Below are experts of layer 4 (counted from 0) of a mixture-of-experts language model. Rows are named router (the router's row for the expert), gate (a neuron's input weights, with its number), up (a neuron's input weights, with its number), down (a neuron's output weights, with its number) and show model dimensions 0-255. Each number is 128 + 24 x the weight over its row's rms, rounded and kept within 0 to 255. Numbers have three digits each.
After each expert's rows: a language model's description of what the expert responds to; "comes before" lists some tokens at least twice as common just after its tokens as in all text. This comes from a sample of Wikipedia text that the model never trained on. Tokens count by the router's weight.

# expert 1
router:168132140111152156121103135147112099169122136108098137126113158120098110127110175092075115141187129150095138130115099094183110128136139147152124159154114114129118156114118146133170142135146135166108145146120152112089136124114166139113140149137127091146136102135138124095164154122139167107156122120133114141097150120127130135126134120165142132116136143172186119173090128117135115125127123066148080117083138105109122113072095164117099090118130161155140125146142149084105132134104074169156161104123132090098181100179142103139134084106123113142163156143115101073115113107116133117145158131099139161112143111139115123107127149123128122139136100096119131092136073171148153137144095152136095119116115141109130150076102156163102122131099148174144140139112157144136138137150123
gate1:122133147126137177115154109097106085109102160148123123170137140116107162141128131108111110139169117123140129098124099131132133154155138137108118174061069125131122097149094173136153131126143118114082169136133147064124144137139165126074169099131137128112127128076078126141109158110139135131142133116134124110127103127155112118165102125127158111150120127144163097112088094120100163133119094112108099091138122128125159154167151122077158127120116123137108134182127118114170094082146138139156155126129145099098142115134144097101126098093128160116100162139114111115116163104050121115105101087148109121152091103100135141112149151120113103144107103157118144139104125082126145097115096133105086144085145148107091145108130159133170145146109129112113156133143147148136122112086137
up1:138128132137102103148188092110091118176137149136127146151129166156140133075148099132124135116122108122192128199114134099154122096118118140141113114125129126123125118098195111163152134131090153141153143094136133141100143093117136122098142146100120124150129113130079102159131151137126130098140137118124113142109130138095182127115134115171127143112130109119117116093130149142158156118095132117140103127100121160121089137117117087130120116110144172138134091121145120123129147132089144122163152153149138106153156115134129127121083140127081127119098098144155163099152122158111161123139091115117110180093088168115144113114114104103090154097093112083118108109114127144189153143133104131113171129123112093127159098114171160219107133136102131096118133109116111073144125129130131
down1:142159130108107122146125168109124150115113148121146141123102120134147131114161098142167092154116134162152154132147106113129131146126144079142136100168135138072113124127135101165118131108110134147154157101141140149121143095104114138129118151135161145105125106115170165114147154136120151126108164118106100113133092148114095109150132085111155141136147182061083116195146140135117139149121121175117167092156107095144113141139098116111090159118135142101151170155160123152115137113142118133116139127164165139124102111088116119114105189110134131159087126134120156131105148102162139119156137152133116157094114161124125098130098166153102104132138157134124135162092121120120127174148104117078120134150183114117139144129130080134126127115170174131161148147147076141052161137113116
What it handles: Mid-word letter pieces. Short syllable fragments inside words, often vowel-plus-l pieces like ul, al, el, ol, as in co-ul-d, c-al-culations, sho-ul-der.
comes before: "d", "ent", "ence", "der", "t", "k"

# expert 2
router:161100142105143169162177125200219101100078131126169101131107133132182131137101125133164123137104100139117127121099130136146132147098078132142149096141138135137121131119121101116120130152119111099121121146106095153145122093143141140133109115123119116132143089093093131150088151104167157143150064126163112120125101168103111162177162126114124137128116156104120116154118140117098120166147139109097127164150162074085152104151111130107112140121134127108121120147135107140167100106158172112086125122088161127114128162138127138139174080139152123126112120127119105119140128121082117097122155115113129088129139096124120106128110149123098116149105124133112153133144148123149136132114135138108144136129122149131108096154109093144135121116111130121138051081104137152139083092089165
gate2:155154173103104152066132118124099127146111152125138128098171161125149107134149128090164162151101124133107101128119131122117165156150127182169101146135105176114102109094109089144132142092107113116084115074111082136118130103155099129160092121126146124151121146032140135145116156143122141086120154138140162145109094121083136122054096119112152124101143119126102116103128136126143113143106115135135125135100121128152133150112152115145116150115118137114133115125130144128173160136138131123158130150160159082154100119131113137117151114131078144118117097113103170154137136113139071118125113179116161140154098134118133140133132138111169140134129129143129111140073121114128121114131123110133113124137114165114151127166156142204089135101099081110101150118147083138121087137116130
up2:171138088121168116100142149134122168131132123134124147092155178120167102095129113117115122133126109120181128148105172126101100179118094134080162143108111139129090135130081153124123155118134099124069161095152120143136141098116137160166115128111133138118130125115125123140138165099121166100100121162146177085158147109115139100164159110148105122100120131146094142131125126108090129108156117132132153151131139127099139127136177104111098138114130149125101130188103107124154187163193159103121115118144121132115145120099109128157112120104125126135110121095105155071122106130173123140131123163139106142132178113147149132145146114124140166144155126104111161078113136093147129125129107111166080102149096162114097181140082125115166147125119117112077135148120131121122093102135140
down2:131111110147122108146135126154146125138110082082146160150127115115067140129185101108105110129117118125129099135125165143085142145126129151136102123110156130126136121117114114171126150125102079103104095121160151133123132187137102116170134082200138167141127107129126116140112095119127111161112171127147150144144113101128106109150142112099189143131132095154096118116133120105160136131098138084120103152156083135190109126126149133124112174104149118132107117113105085170156100159151123114138113114141124133123124153149126103092134117134127086110133097132138103123128085131116086123131147144158151127137156096125130102122132145117122091137162194119142121093137072142168094117134120130187164069158098144153115142104103158091119165146157101158116151140153130109137127098126145
What it handles: Line breaks and headings. Line breaks after sentence ends or table rows, sentence-final periods, and == heading markers in section titles and lists.
comes before: "\n", "-", "|", " The", "==", "The"

# expert 6
router:126065138138160106122081153138180108085107167142112112091143117144096139130097134135179103154173124174092144166139136148106082116120123115149131116128146155144132145140121171140127144148166090102122106117113149116172117081073120152154130107157116156111090132115105104112127112111117146123130128154142147116104109129147141131141112161107124121111165126108100135148144131135095118130133140149092135119148114085108108127106125142115151128097130132070164193130149138136103109131171165165164143148085102141094088126106112143163097105153103115132148152129126123086164109138143142143148122181087142146138126128105095130163115109133157133171134102113131112121151133133106174113087141097100115155144139125137125123157117158128134148090126149131129147101087154149121069167088158
gate1:102134125108095115120130108119158107140151102139109120120139146149135182131107114127157138113134110103122148154114147145138127122099092095116072134153092157143147087145128168158135109117118111137104187124087094124165114134141168099119153100121150076127097161160108124081128166118123178108170127152151105141096138121147130093133147101117121123133098096081168107110137105119103145097141114126123113086079132127184157137145132146184102148107132159093136115149107134142120154117150115136135113127124151134126134109171118132136128133129122143135122138125073104098159134127135117145142106163104134141155075113097182113145132175167107125142136186160138111098145171104107093150144114117143084134144089137134151138149161132147166141123117106111151121130079084165165110151159139
up1:126135108163137136093158106119119158126115146130140124092109125129136146156131142078162157127120128080131141110151150091095125092158121056065153131136099147108114092123112100137108150132128160152138139124118132090132098169127140133111159147150138128119132129109133132078152132123111174107136136171100185085084119092202092116140127133115125106127066112111132138143133133155102119104123157129113116125105113126156118155163136140099116116099145131168119155132128124126108161124148150155141143133110106126097110110100130163168113135157110121139138204138109111060104169076134150177101091123146127124103102114149122114134127121180122126151101130132124103141131114145137126122106128114122143087119115081160104131106101138130101085102131108157161123127145137130119118096185156
down1:117080118130149124115123149177175138112151151102142118137097128146135097115112169150126107078094136110119176061112116134165103120162119161144138126117054153153115102110115128127115088051155131142121100086129122114153165170074120133134087140135155087137118107134149157120118121155084113139132141109144106113117126124119164188106107102137150099161139111132147135079119137157098159162111112108118070175108139179114153118111123109167143099134149115167115123124103127116117107145133151160155138138183151116117111163110168121162144128142127127123138103146168148130128141134109119114109105112115102121145095109129107109157146117129058123114108126136153138127122093112127125113149110135121113131165161121118117130183101115123123160116130126120089157127134134137101161108150117
What it handles: Word-internal early fragments. Short letter fragments early inside longer common words, such as c in ostracized, ic in suspicious, f in dissatisfied.
comes before: "ed", "y", "al", "ic", "ate", "ated"

# expert 0
router:090154120133122147147117112117102124091133115168119107102145080133155134104120118109115133130153112098158170124132109108156073110133169150144137116158093155084111127108109139123153123135178140124129144136102113117095121165130102148145129113147099157149130163133126155167130136145102123109080149098171134165125108119166146116134136092076116100128117111122140163109155126168150104075144128137089148119172098124093139086145150105097133092096141104164083111149127111150157144136132142125146142120152141120114123170138126130110130142136137123149143128096157111147096137130095166145158113112093108129116136143069134088144118120165143139171143098159100130146128133146140160092119123154180168182142110123108165126138167171108177126091165088141166144159084145114164128109139117
gate1:107120194116109125094123108094125138111130162136150130170111104108101133142198133122149123100131143115137069130099128144117123122158100159153131093117162106126120150103139115130107193122131130145117119122111159146151151099134082148130120159105089113150104132075120111112173094156143103102110134120145120117086120133151122140128093122137077127125147090122126103098112150123109088099110127153131140106118130135123094151153152089087191145131089129124093098130110118173146111083132167115155147083097109120150118163146134164127120071126124158150105129107163131113134094121153108144120155119127131150161092106149129134092152128143106111123143137130167110173081087110118123131142159134126117127103165161127160131134119134109150160138150118170113128125162118088127176102177117
up1:119137130091146137116160103120157112127135189102154141147149104093161142140156070125096149121193122144115098111047143126131157112159116150168151152142091118105154106123122100155122157134119129123129140119097163114100169120134135112100144122134123085175123113115136106143140079148125117085136095139104101083102088121110099114118124107147112157108118136138141158144152137141146083109151121135133098119176154141145139144178131113116104111166165111122122139107137126184125110122130150115128108139143118125140136131153102118098135158158110123133126109110133118101096168156090048164125150123150110120118151163121160135103155137156170138141075136174111112171136096125117123123147164120125106119104114094121136138129138148153127108165137068138170164108147141121108147108149141
down1:132127147129084131141140137128105095194157136115172139151103130118154155132074113118101142138115116139146135056127088119131159104126086166085107127151114138100118133133153179150133130127135082101104137134102118136169146149157130104104101065143144153148138080158088082129162133129162106150102113159145124102108132144151096118176125107147125117142132125130097162114138138084154156120140128122119122131138187143174100148154162144132132119117138123107125125113122147119125144142170156122130157097128114129139103094152107115130123083140134109138161126142129141187123192090097115125132081155149139137157082145128148168137156100136123139149124141129118098143152162133126120122105128139128128100140091081121141114142148151109170153118145134103123156118139075143127071175140115
What it handles: Units and table values. Units, symbols and closing marks after numbers in infoboxes and tables, such as km after an area, %, closing parentheses, plural s.
comes before: " |", ":", "\n", ")", " (", ";"

# expert 11
router:138147136124071144174104141137151155099129138160112117096090124142111161106106101083132104128140095117136091147126113168135177115106140133108137125142174119123119154143136134152167097097133127113121098156164145108151149115099157102112098110147153118098150074064157111169137113114160097125157120103123159133100119103119147118106130140123127103125078111128173139154141164120124124126111181097145156132134089156130132158114148127111160120094071106145134083155149122157094152141138127124117135109140106166114119107162160160129098164117133116108148098161174152139117085155157146084122140112145125140191132118118112121123137083116123133129121152094120155190143101148112144114087132144109148143132163154147136082152132116124104099126102087173139122171132122137106128146139117
gate2:127128156136124132144127140169156126114124139118144156146116131126112170139099186094150150147119110097159123105131106113130114109096130099179100099139104129141066160133122142148153149117143102114113125071073099178119145091083164112136107120116175135095135098102139152157185102146107135152121170121125107153128130142125147127108139173146106118106097114143133144128112152075134138111102112119114117133169101158081094155145141069133149154110109157150157151147132084117122141087117083140151106126148158106148125132151131149144130109161095121172153114191130137124097141146103103157115105173147154133130128130157158144137112123170106116092145167117135133134139118145130088114125138096143109093097123125083125171092142126129121122106122094124106141108113105067139152137133140
up2:157138103121105122104135093137130127117098143154106124124087112139114113182150092134116123168175095120163171127192110197109112115115117094086141079125141112118108143109172125134154121129179135119157114133095143133135140127141063152126150112110157101092150105072130141157106137110115122096118099115112202140157113124141137187141183106140103104123143114102150165106125125109108119137130123159137144120127118146141158160145133148102155120115126126115155139130103129098113151088142193144147140147140123154100093124121127191150105103148106140161152105152126125123135131140129121159087120122151106130139142120128120105112117077190112104122122159100135113156152120116104104142124167125129143119088094154167112124102147138113115179124175139109111135135108108117117123134106133
down2:119138167106103179162122138144101137109124128141138148119117144084083171090148113152168103111115194099101117147143156130123128097135105148108134157144134146120150114128149160164112160109132134176152133114188114124104111141122154146103110166128106114143123091133165099143133100150156069155118148116112112144078127111116136123131164153147116107104099113098118153177120115130116118080121120156119151082177124124153073111100162136126136151126158116123113042113137154128089136124138095175117155133102134139125110153141102111092128099121151115107113112164127137136132127145089130127138100130159086139150149160138091093111122138124133117170143130076104125094144144131126141119116076166111085121139105160119117069100130136140120135140121137103123118121102127103147117095148155
What it handles: Numbers and years. Digits, year prefixes like 19 and 18, en-dash ranges and opening brackets in numeric tables, birth dates, measurements and scores.
comes before: " |", ".", "1", "2", "00", "5"

# expert 4
router:098105128114063117147144123107114102177139144169118143145135130134103126099159121121107105172149137108149132144153126118148127140158101082134131147128157113135098077107141113149100118114111095109100116146138123116148138154129131132153103166128103104117136167150161159095138140115095145150131147118141079118126113171130087149108135104101125145135083104178122143152107129140113170158131099155153159109144091146141165124117101107177148146172136180124159120108112124119120138163102108130151128084125098144136138148129162162148184150137130130098127140137124116165143168095151091140130104141150096079158116147134143135112111140093099097118128144060155101121117166091138118136137098136147145097127077105124130120098102116144146160123154143087132126123166122129103134098182067
gate4:117124152147093097157197148138099131117117118151146098139104153094159117169118137110117078082117096126106136127130123130109122120081154110137113112092116137096163102118145136121177128111165094142136136128112177149071163121146149112085113118123075136164128133139174133074145156140108133118162158127132098130143113101135092154122092132108132119117130108132140114135159127113125146155126101131117150123128131128135124105087163182136119124138158097108166102138158128123107118106147147126095131151110183139117128121140146138109126121083065124162084127081145097139086093173123123081121114155174119095118141132128133105148127100140109129106124184123112157114164121101154114134098124141147124174148162137095100159164081131116158080129110092127128145105124101122136136127107145
up4:144120119162152154167137124142106170133165110103096101141140081105121105142089097163130138146121142086136151121091117134163155134137160115093156143193160129147116145112123126140109146163101139145144136101147117126086122145141104096134105131142169115100154128097104094115091114155144138114115080111136143120082137155098177091132140137116106139130133112127157120127127114106164130113108151100101089168115137119130124088160114133124161123132106172073094154131104107150153134159118142183139142126120099092174113143158155138154108108144159128122120145129157075106105111148119069156116123108118124163137127142107115111164120149147117126155140107112140107169134157113128136063097128134139122167131108139120129084136125108119110104144145128110079085178156131094075132139089097
down4:098119103106116122125136148138147152141102109121109146127120122139083147117113118140145145140158118137163121094164126197127144186149144153092169148056132169172136087161118090099129116180086144140078117146132141146111136137126129137136139159137180136097139109107155174130108150159123105094159134148104104141092159146129110084116110169150126146109138141131134132160153140124130142093122159086118145075095138167193141109081114153118159139092147091086093143164138150163166133127130138127140051137145131151112093150135114102136173126145134135105166100101108140107102110139153113142137120131151106142131124157097167113139161092135136111157107119130106138138141150161111100115120145080136185124109156123126139110127139115149140107141144119123144127123124120123116127129137124
What it handles: Adjectives and modifiers. Adjectives and their final suffixes before a noun, such as new, former, first, and endings like -ful, -ate, -al.
comes before: " ", " of", "ly", " in", " and", " to"

# expert 12
router:089080124152109142127162130132111166115128125127113183124110165100111134124105124103116108127065119105104151075155124140119093132135091109131125125154095125121091143131124120154116173079129148146146108112144110140126160130154094079150165101100151072178109174138099172162120118138146113171149118164129170110192103107094111136097064128126139141130114112129089147117106125133087103145107151138165140123122092139131125108140108140159150159121132086147133146077102121151092103139105156156119134104105148131117112111144119158145130146117143126138112180148137120143144151116101085125140142130092173135090167129167134155124126122162165160134121115161150145108159123118119115160108127182144145165147140128095154152111142134132136124124127116144126155137153147140126129119082169
gate2:081154073095160127081083138142140087145136081136143133169099087152119122113116173135151123132163143169192108143186135148137116140167117114081148139099124114093162128143156115124093154114138127126141125136105070107134132111127144148131099100133143098139138116114140126131098159133167116110117091156177132121134074113103107157107100145159157118101132108133130132099124162098106115094113140151126086129140123163065123117168142098143102147100136148107137135145115139109089142144124126124150151142136132094136099123148135126162113129105121086144126151159146128086128146101110091082146162156132131098117134131105100155116141130115134125147145121142123129196110105140118098091153105138143153150141121150121144163151133128091129112122190117163114150099130127157172136111099162
up2:139143145083078116118123107112073108132102109105124082100194145113148138140140122133109135122122148144083127138146152121133131149120151104148155150126152145157157130099116191154144101123099137115178121136138145131139151120118161123130111150163166149151124122115127159122142192127167129131133142133072131121134122126154121141153137139085119126148088106118125154130148126101090120158139138128165112121160136076127099124152101192109087091175131132125150131207139102132172155080121134105100103162147160137149072127131152155124139129140142121109112121169106105139151142153146123167113142062189122110122116149116145115130108146105123127149131103100122107127118098160145114151120154103120120110155160122122124109111131144140155189136124152125086124183128151132133118104128136
down2:135162107118128154109144135143154134052155130152155131164157161125071127135117108100095147168084141143100159124133114119138091152141130117128129140125141135149144158135143146118135105078114143156111096106099117100161137135165100114131130104112147156118140112124128130147103074097174102160161157112138136142170119176115118108137103180142100141127158144136073126107172129120129162169131155139092134134143083147131143134123079146132107134129105133088131129176144157112132133121130111135091148142162145107128131110136154134130122111146172124148133133132148146158135062097112156150142144106073140129145120095127092128113135105158163184103149130132115155151157058163152117154151121069110117129109144140134149099166115120130110111127146169118122146147150165125151139161105144
What it handles: Abstract noun endings. Common nouns and noun-ending suffixes after prepositions, such as order, war, death, law, and endings -tion, -ment, -s.
comes before: "s", " of", ".", ",", " and", "ing"

# expert 10
router:112154120169063115117135109109117136101109120134124118121152103159066112118150145162125147119096132180122127143123128146145159107125129118106141114105091152092154180121112130125081132156105140136106127149123111102077150129102133114097127122128168122170098169142105140126099118136114141085104092127170118135131154118082106109144129138147105122159125157074111171099156084096145133158083096167145114058110166122132135131145175165130100144100161132134108113099154113121173117126114102122115101137160136080105110133141135130089090130114124128141135103138144120173123116155154123105117148140151079111112146145148098170107097152139148148138134167152089138126098128123149117098120140147130131096140136136101134136181097112105155120156077166083109110103111144141140109122133119
gate0:131101149145111132135131128119153114126134115151104140108098165132122118161109128143128104128092130128087152099143113158159132135134124081125130178110114096133112136169085149142083096146127129079112120165133137121114075126131100104155087103120157132121158161124132118093125085135131180136125131131170153112098147124100107122135106144189142132106126138086146072128169149183148109170135114114122148103116143088158130134081112148141145117096164139174132107126115151067141151154137127111128133086108177158138185123103151080147091107110121145139158085121128148135097170133141107175125127120135140107116138171133107074122097151135131136147128134113127130137117117183102097146154105116113122138119141124127150102155102151151095142139185141116126144124115133114134168126070130
up0:117149112145130136147139110121139100134120122122153163113095143132126136094141118122099090134105139137143100153121112120135158142144105132101075154081136124169125084106123163117074080125100143131121136166118100131095079142127141156108078119119131137147136087116134121131134113125129144096115149102146082131102160112126121065145142123118162086116149134147133089099128166129148157132157105156118085119098125111111153112131171156168069185111158132147151111134153135162120130160102160115119148089129197196129111109103170146155098099125066107089152091129128097121126119152156152164106116116129123162124164102158118144098108104117110140108154120102148146161123093178122159124123114106138156128116113153152144150129127128106099104131118107155106137151093123112148148136123149
down0:176133145127101139107166082115086121106146130071099159094133146143122113159152111114137095122125117134142101105131149122114136130155118100106132134107154108141122111147136098131124103113120107127136115124082164143141115095080092153121129116127157147128145120137116124126122133121157142141054100113156109163127165133088138103115142140071109098129163135164103122108142166084143137139133123133104098105130101142134098079111143119150160110153109108151088076121122195144130126130130104161101112098137156134143104150135102151055105095128122169106115151130166134173112147154141147104134128115132139120131071110138145116113073130087150139147098182119120116140134110122116135107103090125142132142095107195095139079153112113126131077107145134136108143143124096151122128173139113
What it handles: Place and institution names. Country, state and city names and the ends of multiword proper names, such as Canada, United States, Northern Ireland, Kentucky.
comes before: ",", ".", " (", " and", "'", " in"

# expert 5
router:143151113110173113126086122091142139151133110185133116127073123118157157151164147120112113125135114143119135116144146150108126157131149134122112113109106115151138150134107130111157136157128189104120151149142096101182127085148152128113163162136127142129163171133138157086097124120129130104148142117154146149095157110147125159144143139166099135130117183124124107140129091114143117122111131095143146148123089140142139137142181087109113141162157146138139110134119124067144142117148129086119160131146144170152129105107148127113141081141146150136142088149142148086124117140157162155150103100132067146085086151104183132094181133146088123116127157168084143151098108155120096125138148137129135106117127092162118144137172108132127102125127113093106124154140122101084085146119069
gate2:118186110124091101123096100157105172137106129107140133120137133109137113105111150140111139145164134143139151165111135080145158111145090105162111084098153085123135175151089145099126128143110137150123167158112120131121115118080128133145121143095139161123115113115110109153106126153147128085095147126164115169151152146109133087134116161112120118174103132162139125105079146097085123081120144130094123126110164120113142107120114111108132124118066153144103135102170129143189142133133087125153117176144108129156100124122149129110124096105141137050166092142128119072139136128119117152113122125139109103165110145110162109117184181130133148112131137167108122134125141104121126124147092152137146125153098144121147125116076176152104112093147121151133148109127119127104134129131190
up2:153098126132093149122115152103111138137123114068073116108157146132111112131122100155133130173126117103083155133110162104128151148149160156113118137157144116111096159152144128067165122114097114099134112115091133119123102080130095132105119149140138087193111131150168105110109127078161139129094110128147116115133145088084102110144179086142154125087157153113139134145102169123151125130127099146162149115120075115130127125124148148132129139113155116135096076102113095117135149118138101163149179099132129145121125123106152097119129105175126122081115116096154109113125129108169141116140164130125124111114144140125163156092087199135111110117101122121085136115130133148123117080130132166130118115108184114103134148103149132160145121086150104157119114123109116143129170115108161
down2:122111149092146076140137145111122164147126081156122159117121124103092131138159158144098150081124140174110091125135113141091109132143153160126123162127167130111119143101152097117153142143080131130091140130090123136142129074128104132065141147154119121126162151126145119102172129130161114164134122170141108100096088123133124130135150155136122094095118133107115108133164181090107153140177131165116138143147156133135106106114117119164104130111139116144108122132125118117109112065137184161134139148126109143125146125109120129130148152150153124114088128169111123139135132145169109145119138144103181153104087116118136168146101156142149133128144088143040105107094134108155129114119142143145112114148153135116134127053158126100119136098168113061109159131134119113130117122160142
What it handles: Table and list separators. Pipe characters between table cells, plus colons, semicolons, commas, dashes and slashes separating fields in tables, lists and credits.
comes before: "\n", " ", " 1", " 2", " 3", " S"

# expert 13
router:140130140129165115126145092099115156161155102171181122170071094098105121163130134120099164139135099151119101092137148154121173111097169149110115142110120134182100093139124117138103123100089132139104147116123118183136102120134104106112130136119114152101133167149160130091179138124148115161147102161141089132158120163124093103100126127094123166145162107127146106105140130116113165089124143129144135151110156154127131158169105101160107155100122134081140165169115166123119104103118120134138144109123106118126181145147114123102118163124103127126092125145101171124159137092110135135125116097137166114109113124157076125168164132116134099119103129113096138129079166127126105162164101120162140089084150139105119105127131140099127164142139128102147129138168108116096141132094157
gate2:152132133152122173129126085136090085142142099171141148117098151114108120118173122089149145118082116125127129087132130127129140133113120163106096132145107151156084124166118132082117097114141150132133131113126162188184087131142151117091122126142069070111136121135151112152106145154123155096142102109142104137144138121121100131148127116100138145139146112121164126185119123102148126121135104083157154145135128135152136144122122118132112110128137106140132138117103159120134148172113130094140076107125111154107142131125144038098135139129126127131076138128093126136115174125095124145158171130126134125113111118125131189134080108119145142134094122137080152111117095122120149120130091124174138157110167122151149073138122125129129105093089166096135140100129156155103139155068102
up2:122124056132110122146136101094121125135141133074116145095130134118144115159097132130135148150142114142118116090109124139141112132136112130083139140092135115135138105173155132148153118138119133147139080176167141087087131092139127136093121107138162140156140189171141146139152149116110112123109161130102109157114108166180147157155132175165137128115122091083107144106171153169077123131158143166124149098133128125130115120134149138157136143135111114126103144131121099119159093162175143090140136142142125119114140171139098125159125148084142118149177136134149130148063087155096145127086108126169079144142138143083125087133145133124137103150148137140158090183115163138099148161112153096127156124151119134139143160114178146130142152127127161122105143139151118114104149145159128
down2:100075100137180122085135158132092130119101111120117146155169141143172141130093129145112122149108147079119094132156138139219133126137105108143136115112161163129139125102158087101139153174158119115101114137177161092127148106126156115149107116096146147119131149076161156146091101116131096159106103125101113112102133152107129121109146096172111111127107164104132074139179113126100142111115105146132162119137167145133131144113107166122086173113127135117096162123119114119099099169107117103149126079123160131147135135136109127126109108115133154089120145124152107095108112152152163069102098160156143087123099099177087094121114121111120106167112123148126146121123108142135156149117111131108124119152125122141148108138127141115143109093092143129094108143128141135100111104158139
What it handles: Prepositions and connectives. Prepositions, conjunctions and verb endings -ed or -ing that link clauses in narrative prose, e.g. following, during, with, while.
comes before: " the", " a", " his", " he", " it", " an"